Weights of a small mixture-of-experts language model, trained from scratch on English Wikipedia.
Size: vocabulary 21512, 88.1M parameters.
Experts: 32 experts in each of 13 layers, a softmax router.
Training: a variant of Adam for the experts, 7130 steps.
Below are experts of layer 9 (counted from 0) of a mixture-of-experts language model. Rows are named router (the router's row for the expert), down (a neuron's output weights, with its number) and show model dimensions 0-95. Each number is 200 + 40 x the weight over its row's rms, rounded and kept within 0 to 999.
Before each expert's rows: "comes before" lists some tokens at least twice as common just after its tokens as in all text. This comes from a sample of Wikipedia text that the model never trained on. Tokens count by the router's weight.

# expert 4
comes before: "the ", "a ", "\"", "his ", "its ", "The "
router,236,210,102,152,242,178,205,199,152,206,229,167,117,132,132,281,242,214,236,163,165,276,154,123,243,120,253,164,131,205,210,119,181,178,190,216,253,226,204,219,288,177,210,169,212,207,245,198,226,219,162,120,169,162,178,248,235,157,170,245,171,156,228,183,197,191,141,150,218,237,202,208,152,159,188,180,187,233,180,274,153,247,160,175,220,163,203,203,236,180,184,281,251,243,180,118
down0,209,248,244,182,209,262,169,177,248,161,199,118,234,146,207,168,196,202,233,165,157,174,214,255,166,211,205,254,229,200,189,258,252,167,120,203,195,215,230,288,209,201,163,203,200,253,184,210,273,195,203,227,221,235,187,189,158,206,194,242,229,271,249,159,220,176,242,219,143,204,235,146,289,187,174,201,163,215,206,196,158,190,296,142,265,134,185,232,214,189,190,206,209,229,215,181
down1,233,145,228,201,192,227,180,154,213,193,213,150,213,230,161,228,184,139,119,207,151,178,251,166,263,270,211,142,205,154,240,142,197,118,206,321,205,186,185,202,150,203,188,200,172,197,238,205,212,219,226,204,158,230,199,213,183,244,191,211,223,205,124,154,196,230,224,200,171,134,243,197,215,196,215,180,186,151,208,296,201,243,228,221,205,187,262,248,140,175,206,195,226,264,151,175
down2,217,192,230,216,244,240,199,185,176,208,220,197,157,182,195,181,204,145,226,187,247,135,111,195,139,217,158,127,237,144,239,242,253,205,281,240,195,260,197,224,143,194,229,224,177,177,215,222,273,132,145,217,185,277,188,215,191,175,268,183,188,209,170,156,165,119,154,137,204,197,157,244,200,128,156,205,172,226,160,93,164,164,97,249,159,213,188,270,272,228,256,205,208,190,259,188
down3,191,161,252,184,212,83,215,238,246,126,173,193,205,231,144,192,215,192,207,247,207,151,240,245,201,209,213,184,186,159,175,194,242,202,267,212,202,241,143,221,111,185,258,211,206,181,255,154,183,167,244,236,167,230,264,199,190,197,233,214,290,220,282,180,246,213,202,137,173,219,183,167,141,249,168,230,172,184,197,239,204,198,214,217,186,209,167,146,247,171,185,210,211,227,183,186
down4,179,168,273,209,249,156,177,236,305,250,133,197,193,121,227,234,184,167,187,176,173,196,166,232,234,209,240,190,213,195,231,164,231,232,237,211,177,195,184,189,182,162,187,105,181,220,214,180,195,210,233,187,184,187,149,261,210,160,204,234,257,219,221,182,314,171,201,85,237,246,146,138,210,134,141,241,233,124,242,164,247,219,208,188,273,203,201,211,221,196,177,109,202,225,163,230
down5,183,243,216,278,213,192,194,260,180,200,174,153,242,180,224,183,174,150,210,254,218,221,154,269,183,205,161,284,174,166,175,140,201,151,193,219,257,267,147,191,155,169,207,207,229,188,223,141,199,208,201,246,221,180,158,173,207,224,239,164,188,111,229,230,254,206,207,164,213,196,178,177,240,265,150,194,220,146,124,190,165,198,200,225,235,185,175,247,257,145,252,150,274,140,219,159
down6,161,220,187,161,167,207,225,171,227,307,215,159,214,249,181,194,179,170,195,151,190,217,238,279,227,191,199,189,204,237,182,198,198,227,144,233,188,172,276,213,176,210,246,227,258,217,190,189,241,225,206,200,187,206,251,210,219,162,202,191,153,199,182,220,165,212,258,85,205,196,222,122,218,214,229,269,186,153,143,196,127,231,232,208,183,209,137,200,248,186,184,170,133,128,239,200
down7,210,201,174,227,192,134,185,133,199,199,218,161,222,223,288,265,112,174,254,177,277,249,254,164,223,226,197,180,186,193,218,202,205,231,222,245,244,180,154,190,194,149,196,199,196,202,162,160,183,172,218,253,241,136,184,171,179,128,182,191,217,236,152,111,191,181,285,177,205,199,209,169,194,202,246,234,171,180,157,205,219,182,202,214,192,178,266,186,128,258,116,157,195,207,172,202
down8,231,208,181,153,174,195,152,238,178,186,193,195,214,232,183,204,165,206,210,169,245,123,168,208,187,189,187,167,237,166,236,167,288,183,203,113,259,207,227,206,206,175,164,246,189,230,225,207,171,216,172,196,226,186,180,139,190,133,281,265,183,239,190,245,226,254,137,282,219,178,239,149,148,212,267,172,141,240,249,209,180,163,204,188,246,151,230,188,103,111,178,234,200,241,237,200
down9,219,240,183,215,173,214,191,297,253,171,138,185,320,229,239,174,229,238,221,231,223,240,229,233,239,301,205,139,221,156,260,159,127,220,178,223,223,172,257,155,210,199,228,250,193,201,250,168,217,226,149,139,248,124,162,162,183,181,201,271,148,191,165,240,144,129,168,255,157,239,194,223,196,222,153,123,196,159,221,232,230,235,168,260,271,161,222,194,120,200,206,167,107,192,201,186
down10,193,211,237,225,220,246,169,194,224,214,197,212,166,212,216,206,154,149,202,212,182,155,215,220,165,221,228,217,287,197,155,235,260,234,222,220,133,179,173,167,161,128,177,186,219,266,181,141,147,200,277,194,248,192,190,149,148,192,251,199,262,293,234,278,141,227,156,250,127,266,194,251,254,159,158,198,210,176,196,240,157,205,268,195,194,198,198,182,221,205,190,168,246,204,264,271

# expert 10
comes before: "| ", " ", "0 ", "1 ", "2 ", "— "
router,249,197,291,253,257,257,172,197,200,132,206,211,197,159,252,198,147,274,134,230,161,244,208,161,229,126,206,152,242,241,195,220,221,184,238,182,139,217,179,284,197,178,282,158,239,190,156,165,283,141,198,208,268,224,349,255,255,188,193,243,133,228,135,172,144,228,221,129,189,165,191,186,206,183,192,202,258,241,290,108,170,178,201,205,249,260,244,186,174,248,223,213,202,200,324,258
down0,145,223,162,163,289,206,225,213,154,236,201,193,231,167,124,209,236,186,220,182,217,199,150,188,237,165,164,199,184,214,171,228,203,173,185,163,136,168,192,174,210,192,258,201,311,183,235,226,161,219,229,159,153,257,150,203,125,198,173,153,222,193,241,121,149,176,178,37,237,214,209,280,159,201,210,216,229,259,252,223,224,262,217,191,177,202,160,226,138,267,209,199,220,171,192,175
down1,175,179,198,181,97,181,240,231,268,201,258,292,152,237,160,197,239,181,213,181,125,243,180,198,266,280,232,235,191,185,203,195,220,191,227,182,225,90,203,231,205,160,242,228,178,261,176,207,304,237,217,276,252,110,238,162,228,188,193,251,185,286,249,204,270,175,194,80,132,153,189,208,265,199,231,193,161,230,173,181,248,154,238,222,293,233,213,161,223,134,120,184,228,208,109,204
down2,229,253,246,164,264,200,160,241,227,261,261,79,129,188,220,163,185,297,154,273,195,153,230,274,222,189,225,140,229,236,236,220,187,249,228,167,178,161,158,149,133,252,208,216,206,248,201,205,239,159,112,239,270,142,180,219,225,220,208,214,186,185,215,222,308,235,202,163,236,247,230,213,262,187,260,196,207,127,264,169,168,235,127,179,161,168,165,182,168,182,136,225,273,240,169,252
down3,260,172,225,180,152,268,186,226,208,191,232,168,236,190,176,209,172,125,160,223,164,193,146,170,265,270,177,241,230,243,183,190,118,152,170,221,257,177,178,156,171,202,214,237,209,179,129,195,260,190,161,213,188,169,227,204,241,186,186,208,163,174,163,81,225,201,241,132,227,154,213,194,230,225,214,203,178,211,210,138,216,209,134,269,202,157,167,264,189,238,223,182,222,223,185,176
down4,176,199,132,258,185,200,231,220,192,245,166,203,164,222,170,169,248,181,140,265,200,160,131,167,195,215,226,180,206,153,186,189,200,162,237,200,222,197,178,203,149,160,220,117,191,178,249,130,235,214,173,197,260,186,189,156,206,219,225,190,212,225,226,161,206,168,236,251,220,281,162,185,200,247,233,214,212,176,164,229,221,188,219,249,167,239,217,183,169,223,225,217,230,189,207,180
down5,225,247,179,185,238,279,153,212,229,196,183,307,185,199,211,224,254,229,166,164,230,233,276,196,169,109,187,164,254,112,205,269,185,218,220,82,222,160,163,165,197,247,221,154,146,191,212,217,150,246,237,226,262,212,225,222,199,194,130,225,217,181,211,163,215,186,235,256,194,205,206,160,240,206,222,180,275,212,239,173,226,283,192,223,262,248,200,244,186,267,126,286,208,253,216,238
down6,227,244,143,161,197,129,227,211,274,154,121,194,219,224,221,237,206,190,261,261,203,154,184,135,206,203,229,236,174,240,210,194,206,285,208,154,233,132,207,168,254,180,145,206,287,225,143,149,151,198,125,213,237,242,258,191,222,204,202,280,112,228,117,203,229,148,181,303,188,184,197,141,185,163,162,114,143,190,235,190,181,251,111,232,150,150,212,225,130,197,165,205,220,212,186,216
down7,216,201,179,188,169,253,180,213,206,169,273,345,197,182,128,135,159,176,183,167,227,235,259,162,228,136,208,163,183,225,223,184,205,177,215,157,210,270,239,177,250,189,242,148,233,158,193,206,295,317,179,215,148,124,106,199,179,207,145,213,190,204,244,168,214,246,146,149,215,211,169,240,177,144,189,147,147,240,167,243,118,176,202,125,230,175,172,224,192,240,155,154,212,185,165,217
down8,195,242,172,211,222,213,286,132,151,240,221,213,232,259,175,176,175,274,182,231,224,169,142,217,215,214,197,185,259,220,250,228,201,202,158,221,308,242,139,171,185,189,213,216,206,207,163,227,187,204,185,199,224,238,161,178,215,217,172,202,211,146,152,198,203,201,176,229,185,245,178,225,201,231,190,226,200,161,209,256,179,204,180,156,167,242,202,247,162,210,218,206,237,204,296,146
down9,215,143,145,181,118,135,144,154,180,181,226,168,198,188,167,212,186,182,181,191,191,154,159,129,118,235,231,199,213,197,235,228,181,204,309,170,153,163,158,171,102,274,264,189,206,225,178,187,212,262,175,195,261,202,222,197,171,192,213,92,175,198,186,153,201,201,158,96,206,233,159,159,159,226,197,251,252,172,211,178,218,225,245,235,141,206,214,128,179,150,209,229,238,215,166,139
down10,223,260,191,191,153,150,260,233,190,272,170,229,181,289,258,193,224,260,223,222,204,191,154,138,188,198,191,242,204,140,191,216,215,203,264,171,243,216,184,180,207,232,269,133,211,189,223,219,138,176,127,240,186,202,190,183,206,183,182,208,201,210,276,239,142,273,295,229,141,227,158,140,194,179,196,236,208,188,228,207,246,130,222,184,268,208,196,202,177,200,239,238,169,236,266,230

# expert 9
comes before: ", ", ". ", "\" ", ".", "-", "us "
router,286,173,234,233,134,153,228,206,267,232,221,149,219,212,186,200,137,186,152,137,222,167,284,221,243,180,195,257,259,282,216,143,244,243,193,203,164,222,177,194,161,190,223,267,204,155,204,194,153,237,182,207,219,137,195,139,115,120,209,188,212,200,289,189,246,112,218,249,158,147,202,235,234,118,178,221,134,191,123,140,219,241,171,206,193,144,213,154,194,194,268,113,113,202,209,187
down0,226,190,281,195,130,298,178,175,232,177,205,194,173,222,259,209,156,142,236,214,178,212,194,233,199,254,188,178,227,285,87,239,219,205,200,171,262,196,218,141,170,206,183,252,226,242,177,222,226,228,188,265,162,266,162,143,169,171,277,252,155,156,236,186,197,180,165,259,207,233,184,178,263,225,248,259,177,187,208,171,216,260,235,242,175,200,185,226,251,153,216,281,154,114,138,199
down1,130,251,174,195,194,179,115,224,217,294,207,210,197,137,202,223,189,187,164,213,160,184,149,216,185,108,192,194,222,250,168,251,133,270,174,135,222,251,206,166,194,127,216,159,213,249,223,222,239,141,151,269,229,219,188,216,197,206,181,121,201,171,284,137,233,182,207,202,156,238,169,238,255,206,258,179,139,230,238,136,224,186,222,216,219,201,214,283,105,195,252,233,246,183,236,180
down2,180,200,208,133,146,130,232,255,254,214,186,192,206,131,225,225,185,195,197,136,118,206,216,211,189,211,183,198,217,173,133,184,281,172,215,251,219,251,165,215,250,261,74,185,216,195,208,222,225,157,184,225,242,204,53,224,187,192,236,176,236,189,206,220,188,155,159,246,231,206,235,265,156,223,253,192,171,228,149,141,161,256,236,207,226,136,283,210,211,159,264,156,197,235,181,247
down3,129,212,185,202,131,176,233,107,232,173,182,188,196,257,184,288,164,193,217,157,243,148,232,177,230,192,239,124,274,174,209,220,284,294,131,246,222,207,239,164,229,228,213,148,161,249,184,234,243,138,247,202,219,192,188,182,194,209,162,124,202,196,164,89,210,156,217,220,198,203,195,201,134,204,218,187,211,214,191,157,218,199,183,247,213,203,185,207,206,155,222,210,186,65,227,235
down4,245,177,179,204,158,219,218,261,195,188,186,160,219,249,246,206,250,181,252,254,111,143,213,213,222,255,125,171,158,205,211,177,193,189,174,233,197,196,168,201,167,338,180,162,257,224,183,269,195,189,181,225,179,230,173,247,233,199,175,246,119,230,164,203,198,223,231,203,115,187,197,233,218,224,159,179,208,238,220,176,146,201,182,190,251,247,203,205,204,235,251,247,186,215,233,154
down5,177,213,265,234,233,158,173,125,245,170,151,197,105,176,136,168,182,138,226,208,227,166,153,208,99,129,215,257,208,235,209,249,225,205,178,229,166,218,281,210,180,186,240,206,186,143,199,232,278,279,130,204,200,257,209,197,204,187,161,208,190,260,234,246,227,198,141,191,176,156,163,220,201,212,170,174,198,224,192,176,183,199,178,279,236,199,170,266,166,167,203,206,158,197,214,183
down6,241,219,298,239,230,164,190,130,271,143,219,189,254,214,219,219,233,156,177,147,222,210,228,146,238,236,165,249,188,219,190,184,177,182,221,204,203,214,178,224,223,212,167,209,266,282,235,184,127,200,244,279,243,172,203,210,90,258,170,206,200,221,192,152,196,264,154,174,194,320,166,178,179,167,196,144,198,228,230,220,164,169,163,286,201,164,206,201,202,237,220,156,202,137,208,138
down7,163,216,147,217,201,220,214,218,284,196,157,224,198,202,250,228,184,221,222,184,252,276,204,165,308,223,128,230,220,137,185,206,157,348,247,194,127,222,242,183,242,140,260,186,211,133,265,283,202,184,240,159,265,219,227,281,234,209,145,215,170,237,190,196,217,169,170,175,213,169,170,179,212,148,162,230,229,125,225,204,279,225,211,177,157,198,163,139,138,229,186,179,199,319,230,232
down8,198,247,232,189,250,201,218,213,217,139,207,224,211,153,249,227,183,195,196,201,225,136,251,241,274,233,243,153,199,167,261,265,270,233,197,236,189,242,203,216,239,176,184,211,181,187,199,179,202,196,204,181,188,222,218,300,238,178,192,184,279,184,138,172,222,140,220,188,320,179,243,164,222,162,191,239,187,289,209,218,220,148,150,225,202,143,216,155,90,209,269,159,192,185,171,197
down9,184,189,205,199,156,221,216,206,168,222,228,169,188,233,151,198,180,256,178,214,130,195,247,186,276,182,227,147,208,188,156,212,175,207,202,213,237,217,196,179,248,238,172,145,234,168,135,205,205,188,186,277,232,193,228,211,174,281,206,224,224,192,219,222,212,222,245,177,259,149,253,205,154,177,227,125,212,216,209,167,202,169,228,215,220,257,237,175,182,178,221,200,203,248,227,110
down10,142,207,177,200,211,171,218,149,148,237,217,175,189,228,202,182,187,216,228,243,224,142,185,184,230,194,270,185,242,255,199,151,225,134,169,116,251,168,216,205,146,217,239,203,148,185,185,203,300,223,227,171,245,183,232,175,156,181,167,187,227,145,92,190,199,195,264,217,313,115,207,197,235,177,211,205,228,210,220,199,251,165,213,230,240,182,175,137,171,227,121,153,183,200,176,194

# expert 12
comes before: "| ", ".", ",", "|", "% ", " "
router,204,191,201,163,249,212,198,202,217,57,161,268,242,284,199,206,198,199,225,241,212,225,142,189,127,170,230,174,197,167,157,237,217,149,186,201,204,217,253,199,216,214,258,173,140,172,264,195,216,159,174,259,179,281,235,252,242,224,156,193,222,224,127,218,213,234,180,228,163,257,201,145,157,254,240,129,252,259,239,131,230,253,228,177,192,248,168,207,219,206,152,197,184,190,165,188
down0,186,244,229,198,279,134,270,189,169,188,151,272,112,135,194,239,195,259,243,163,183,225,170,199,199,192,185,178,206,232,160,190,133,212,110,161,198,193,237,203,197,156,170,289,234,266,201,213,256,155,150,257,114,255,133,216,263,203,190,143,233,149,252,254,204,211,266,239,164,188,206,183,188,253,264,223,145,213,233,217,163,160,152,170,171,212,196,123,257,192,186,143,145,181,223,246
down1,185,194,215,176,202,171,223,192,114,214,219,155,243,174,272,305,283,164,187,142,248,232,212,192,242,219,215,213,239,193,150,113,190,160,149,211,186,226,217,192,242,232,171,193,88,195,184,210,207,223,106,211,196,219,172,137,221,247,268,170,184,194,181,213,141,223,244,200,173,220,183,181,193,131,199,141,141,221,236,248,190,186,156,244,189,180,206,139,146,177,237,107,195,181,140,156
down2,158,207,209,209,163,252,237,199,169,293,192,157,231,180,250,248,164,187,221,158,250,226,277,188,201,226,229,160,153,158,196,181,235,170,205,285,138,218,168,239,264,278,226,265,223,246,206,238,140,211,177,108,185,150,160,158,283,194,144,182,210,154,233,219,286,236,190,166,228,159,239,195,230,195,139,151,182,226,160,189,176,196,148,155,283,261,181,136,232,185,246,221,209,180,231,214
down3,242,260,199,165,137,133,232,149,168,216,201,166,168,176,206,181,159,263,244,240,206,205,185,168,150,181,142,161,177,247,271,120,182,251,219,188,238,145,238,259,200,194,183,183,215,192,199,153,250,213,183,201,112,228,192,202,209,200,242,204,184,236,200,220,277,163,180,227,198,208,163,228,225,221,224,171,207,223,153,153,162,214,180,243,138,245,188,106,195,165,119,261,244,219,141,263
down4,212,153,197,254,280,172,294,185,172,198,167,234,235,180,219,201,177,186,180,261,238,123,179,127,212,212,221,84,250,233,176,129,146,275,199,197,239,203,191,84,211,258,180,178,200,192,180,209,200,135,136,265,205,145,180,130,213,249,212,139,215,198,221,296,240,276,146,198,187,264,271,165,250,180,213,235,165,289,155,227,248,184,184,191,224,158,157,162,105,158,237,267,259,227,209,212
down5,224,258,182,134,247,173,225,213,119,196,230,232,181,123,211,196,189,251,192,192,147,218,164,217,268,224,252,108,166,245,220,251,225,137,197,252,190,213,298,188,226,166,240,168,81,217,198,259,282,197,137,223,225,235,257,256,160,192,181,171,247,226,148,217,251,225,279,226,216,202,206,151,190,208,105,212,254,279,206,249,267,194,223,165,138,157,172,272,211,138,106,236,193,209,212,175
down6,228,165,249,186,187,167,215,179,165,237,200,206,214,170,230,197,161,214,142,155,259,167,178,159,195,257,159,152,199,165,135,259,249,184,170,270,129,170,244,200,217,232,147,207,165,134,244,286,268,197,246,217,212,174,171,205,157,212,249,182,178,231,241,208,116,213,181,177,201,287,209,155,244,193,212,301,158,246,143,229,160,149,151,235,293,153,184,173,220,206,213,144,161,246,179,223
down7,199,241,182,145,157,222,192,120,207,153,203,187,166,177,236,165,197,241,156,163,230,181,136,172,218,222,195,218,205,269,174,136,267,154,219,153,157,219,186,186,193,257,199,212,144,251,209,145,232,213,165,146,147,178,235,165,189,229,188,195,283,261,167,179,133,184,262,156,315,225,243,171,197,220,206,222,150,227,210,139,96,223,206,166,218,257,246,185,250,227,189,166,217,189,244,198
down8,210,210,208,226,252,160,243,212,254,203,270,180,238,228,179,183,205,257,202,204,185,182,161,205,232,209,235,224,142,164,177,192,192,154,156,244,168,187,194,202,170,221,182,149,113,183,243,242,201,148,269,180,242,261,168,266,209,191,172,190,210,295,249,188,177,207,253,185,236,248,215,246,236,177,204,245,240,234,193,293,271,168,241,131,157,230,222,218,209,200,183,172,191,166,174,146
down9,213,209,187,217,177,213,245,190,208,154,222,201,165,166,173,256,203,212,194,318,210,158,174,140,250,192,219,257,165,181,220,195,195,171,205,203,214,151,151,192,219,193,163,207,192,226,187,313,282,221,235,140,214,200,223,253,283,263,205,135,247,262,188,226,192,176,178,24,199,141,143,215,209,179,193,190,246,229,141,276,179,224,177,192,175,216,135,170,206,154,178,183,166,193,202,223
down10,225,245,216,160,176,151,231,276,183,213,224,204,162,189,236,204,200,99,135,207,190,187,279,220,181,233,215,277,171,168,189,219,185,261,282,197,171,188,251,171,213,181,137,180,251,159,206,166,213,217,206,184,180,163,241,96,127,208,200,164,221,184,246,221,226,215,141,160,150,226,208,242,169,193,227,218,164,297,200,187,126,147,160,217,230,134,139,224,142,187,232,153,223,153,259,199

# expert 8
comes before: ".", ", ", "; ", "–", "\n", ") "
router,162,230,248,208,241,200,217,192,197,120,159,227,159,296,233,194,189,197,298,199,151,184,170,189,151,195,151,163,234,202,171,269,182,188,216,208,185,152,258,255,181,233,344,192,192,205,189,203,129,172,206,233,178,193,158,217,116,236,172,269,213,211,235,199,176,222,240,361,176,236,201,210,208,263,202,171,196,120,281,176,196,296,227,223,228,195,234,134,173,232,213,193,230,169,182,277
down0,178,223,232,226,180,198,280,165,218,148,110,172,224,161,150,263,261,231,254,175,185,233,222,230,193,232,282,173,224,168,218,233,237,204,243,285,201,181,188,241,145,167,202,192,259,281,279,199,223,151,243,156,193,174,143,200,168,233,250,148,138,179,220,229,84,208,189,247,214,203,253,188,170,162,192,187,153,101,185,236,183,244,234,154,183,179,239,182,180,186,176,255,256,128,201,200
down1,183,221,225,188,238,102,236,195,140,135,143,259,182,188,194,227,226,154,214,169,170,231,231,167,262,215,163,186,205,167,175,123,156,272,165,201,80,207,174,182,161,237,167,187,205,221,131,241,188,153,152,197,213,221,197,116,218,184,196,181,207,190,196,203,241,222,173,204,176,197,224,224,281,209,173,172,244,155,153,156,226,241,192,172,224,224,215,193,269,214,236,184,188,160,226,116
down2,197,151,229,169,236,261,175,184,164,149,258,186,212,218,223,260,181,149,200,238,140,171,114,205,152,222,216,229,213,209,174,222,139,178,225,213,271,197,187,238,213,177,180,184,218,180,155,165,245,241,217,210,239,191,164,195,186,249,173,144,242,137,128,127,196,176,240,245,257,151,165,314,159,197,255,186,282,228,242,220,209,227,188,221,176,171,188,159,165,207,276,286,187,224,201,148
down3,248,166,249,215,190,126,184,162,193,207,248,253,162,190,293,238,184,180,261,181,188,181,261,229,146,265,197,206,240,152,251,175,222,192,208,200,177,278,238,164,211,262,182,220,231,173,159,202,205,117,211,183,195,190,157,265,207,208,148,160,183,201,131,206,148,170,108,198,155,218,177,189,192,134,146,280,146,140,188,176,253,170,233,203,195,284,139,239,233,180,178,287,192,220,203,191
down4,258,219,208,192,181,187,268,214,204,197,160,214,161,193,198,210,215,224,149,144,177,145,165,216,230,211,223,166,238,235,185,198,203,188,196,215,164,236,243,173,169,194,138,241,191,189,153,221,208,159,240,180,193,246,284,196,179,200,243,166,240,170,126,227,164,178,182,173,194,217,192,218,132,189,224,222,259,180,136,177,209,239,218,158,161,246,189,167,214,248,149,230,222,123,217,254
down5,223,195,247,214,273,271,173,219,173,189,239,179,221,214,248,170,225,164,226,198,136,184,204,168,140,248,139,293,272,219,163,240,186,229,107,188,258,252,177,182,218,215,178,186,194,159,174,223,271,158,177,201,240,233,133,264,104,225,130,129,248,246,190,267,212,237,233,181,212,219,168,253,191,217,168,178,261,273,192,179,159,169,159,235,190,188,223,272,154,155,215,156,160,171,156,170
down6,221,276,181,218,142,232,239,147,157,192,297,200,214,183,209,151,176,270,259,119,194,234,225,174,130,220,136,261,243,241,156,205,101,205,159,239,261,218,200,220,179,229,222,303,203,198,168,153,301,230,145,155,227,181,193,205,214,208,302,163,171,229,169,205,153,178,303,175,205,264,187,223,260,199,183,256,216,160,200,174,165,177,185,207,211,210,187,250,287,194,194,151,184,164,197,237
down7,258,166,238,252,229,257,184,262,205,145,216,269,171,180,208,191,207,181,258,264,227,200,190,229,213,171,206,210,154,224,169,110,245,162,268,110,210,146,213,215,154,208,127,264,219,207,233,147,274,132,199,246,170,201,213,190,137,194,222,197,167,273,213,182,97,246,195,229,173,211,224,264,221,181,209,147,154,237,272,175,240,223,181,197,194,213,195,214,162,182,126,175,238,166,171,204
down8,126,140,160,164,145,151,245,170,201,137,170,211,168,194,199,194,219,203,156,182,178,143,201,189,233,225,210,159,208,164,216,182,160,173,260,228,224,245,265,226,187,245,215,224,189,159,131,150,250,209,175,160,149,159,127,175,225,206,235,200,166,228,236,263,215,170,292,260,236,224,212,192,219,187,145,179,170,290,217,163,298,205,194,231,159,185,227,168,187,239,282,181,254,176,224,183
down9,191,196,281,255,205,197,242,239,136,183,206,243,273,176,175,234,220,219,288,257,255,202,196,172,146,150,204,180,186,202,146,145,208,255,195,132,222,167,212,173,171,210,238,176,170,256,201,205,194,200,145,206,252,241,124,108,210,228,145,240,177,151,186,193,182,207,276,243,155,221,278,217,181,227,179,182,246,177,284,243,163,195,202,162,194,170,209,145,170,197,187,125,226,203,227,197
down10,264,188,225,168,139,182,235,249,272,236,165,189,232,146,229,177,153,201,142,162,191,188,205,129,168,267,274,157,239,270,206,207,130,210,151,225,207,159,148,168,200,198,97,193,167,166,186,194,204,215,199,177,164,134,168,209,195,147,240,170,167,90,253,199,201,253,218,178,179,249,276,153,233,212,188,215,208,164,147,203,174,216,242,182,209,146,247,243,159,170,173,197,215,196,159,231

# expert 26
comes before: "the ", "201", "200", "199", "198", "196"
router,189,272,134,165,256,185,161,177,181,269,207,221,199,139,206,213,222,212,183,185,227,230,200,174,191,116,170,287,145,167,199,286,239,232,162,238,129,126,233,291,211,170,230,163,254,198,218,176,192,249,208,169,175,189,240,222,246,205,205,157,192,235,157,145,207,248,271,164,175,252,221,252,210,157,160,222,211,184,169,284,180,191,204,218,286,267,273,249,250,180,205,264,246,182,232,279
down0,191,219,228,222,208,280,233,244,251,290,206,239,256,172,123,214,234,194,151,145,171,268,281,162,255,224,176,204,256,149,224,196,137,213,197,173,290,194,242,157,257,199,203,258,184,221,221,157,163,206,135,187,225,185,196,216,177,195,229,176,204,203,202,167,171,274,188,198,239,210,200,193,216,267,246,212,227,199,188,184,222,197,152,117,90,209,174,234,119,208,135,169,245,224,155,192
down1,228,242,210,120,211,245,262,152,150,245,201,253,226,248,203,244,190,240,214,208,213,228,195,197,175,225,157,203,258,216,199,186,167,182,211,252,185,175,259,97,239,233,278,214,193,202,215,179,256,195,113,193,233,196,221,202,134,195,153,239,212,252,109,238,209,95,252,151,217,116,220,150,164,161,240,183,197,204,207,271,196,227,207,213,232,166,225,229,237,193,238,284,274,128,278,208
down2,153,218,276,267,195,230,163,166,259,204,201,260,251,201,179,213,208,235,192,221,143,191,232,190,153,197,164,192,215,150,184,211,190,157,255,227,183,169,234,213,231,157,280,143,205,205,247,247,236,211,250,169,192,291,217,155,209,184,259,228,178,222,234,233,233,192,210,212,196,271,234,216,121,189,239,180,261,172,213,174,206,228,198,128,211,139,237,240,206,244,224,173,161,217,265,239
down3,196,173,182,177,123,189,179,176,200,181,258,312,197,278,229,169,223,149,186,178,200,219,219,213,151,187,261,177,253,217,185,218,213,207,196,159,220,231,201,156,188,233,217,96,223,226,196,202,152,163,154,240,259,256,201,237,197,150,215,103,197,294,210,211,195,176,174,210,199,255,204,206,161,115,207,159,176,221,219,248,276,227,130,208,158,127,211,98,203,213,198,242,187,280,168,166
down4,136,214,262,186,201,216,254,131,235,240,149,224,185,175,268,347,197,238,212,206,205,262,193,179,204,165,181,182,203,206,169,208,230,243,207,123,143,195,269,280,152,144,200,265,188,206,242,220,208,143,201,258,199,226,189,162,214,215,159,254,195,234,234,227,155,142,282,216,174,195,259,169,236,147,163,225,145,167,214,104,156,230,200,174,176,266,188,80,178,147,193,257,182,240,206,257
down5,221,235,229,228,191,234,207,157,260,198,229,193,193,172,171,227,233,140,168,154,197,134,189,124,154,146,156,239,255,210,239,210,182,151,195,203,210,170,163,240,174,182,153,91,198,128,186,235,213,210,145,322,161,230,242,266,187,260,204,223,196,214,181,170,177,238,220,164,145,274,236,203,205,182,201,237,167,221,259,234,166,211,234,170,177,175,218,224,200,198,175,184,186,182,208,182
down6,216,225,219,248,204,155,211,175,214,178,229,184,221,216,184,146,224,177,249,167,109,136,176,214,181,231,259,178,161,251,151,185,170,245,235,217,196,248,228,289,193,220,157,242,240,198,203,190,230,187,158,239,210,164,129,169,205,224,200,225,180,249,147,250,245,190,256,175,200,232,152,230,207,179,245,192,212,260,173,178,145,170,255,191,170,132,209,219,261,188,312,209,148,228,148,228
down7,152,170,204,134,277,181,198,220,215,263,185,213,162,261,234,177,219,191,270,133,244,159,180,201,258,244,180,280,246,185,191,173,159,112,112,201,176,164,146,194,213,202,229,121,246,207,273,169,148,208,154,201,145,211,125,171,238,194,230,168,260,197,169,254,139,207,216,179,213,267,123,255,125,194,157,231,166,151,155,270,218,187,207,258,250,214,202,168,244,171,157,173,216,181,191,265
down8,190,134,215,174,225,153,176,213,174,155,164,197,187,263,207,161,206,208,176,200,235,182,179,184,146,178,236,213,205,254,194,147,137,128,137,222,160,189,114,188,185,233,171,182,283,224,189,157,227,122,250,241,206,158,185,210,201,254,159,153,232,127,169,165,182,201,169,282,168,264,150,235,253,222,141,229,128,187,240,201,187,253,211,221,214,190,226,168,211,121,266,215,220,256,222,279
down9,188,218,166,156,181,223,231,227,218,187,157,140,228,245,235,218,200,206,269,268,195,222,199,205,190,163,231,142,166,199,165,164,189,188,230,175,181,166,232,246,214,147,152,163,204,255,167,180,186,145,264,164,180,115,187,167,184,123,198,182,227,262,194,233,193,147,162,286,156,196,191,117,231,250,208,236,228,237,125,234,113,188,211,260,154,186,214,174,192,213,226,150,160,255,206,225
down10,220,191,188,143,230,141,209,123,192,233,213,231,219,136,181,214,204,252,166,202,232,226,187,130,132,149,217,205,220,174,215,184,150,229,152,185,236,203,194,95,174,214,206,224,236,314,208,285,299,234,239,189,230,212,226,169,202,175,120,171,190,222,161,182,152,169,176,63,239,159,310,188,155,164,198,225,145,216,166,257,214,250,234,228,246,248,241,245,234,296,145,175,222,166,328,185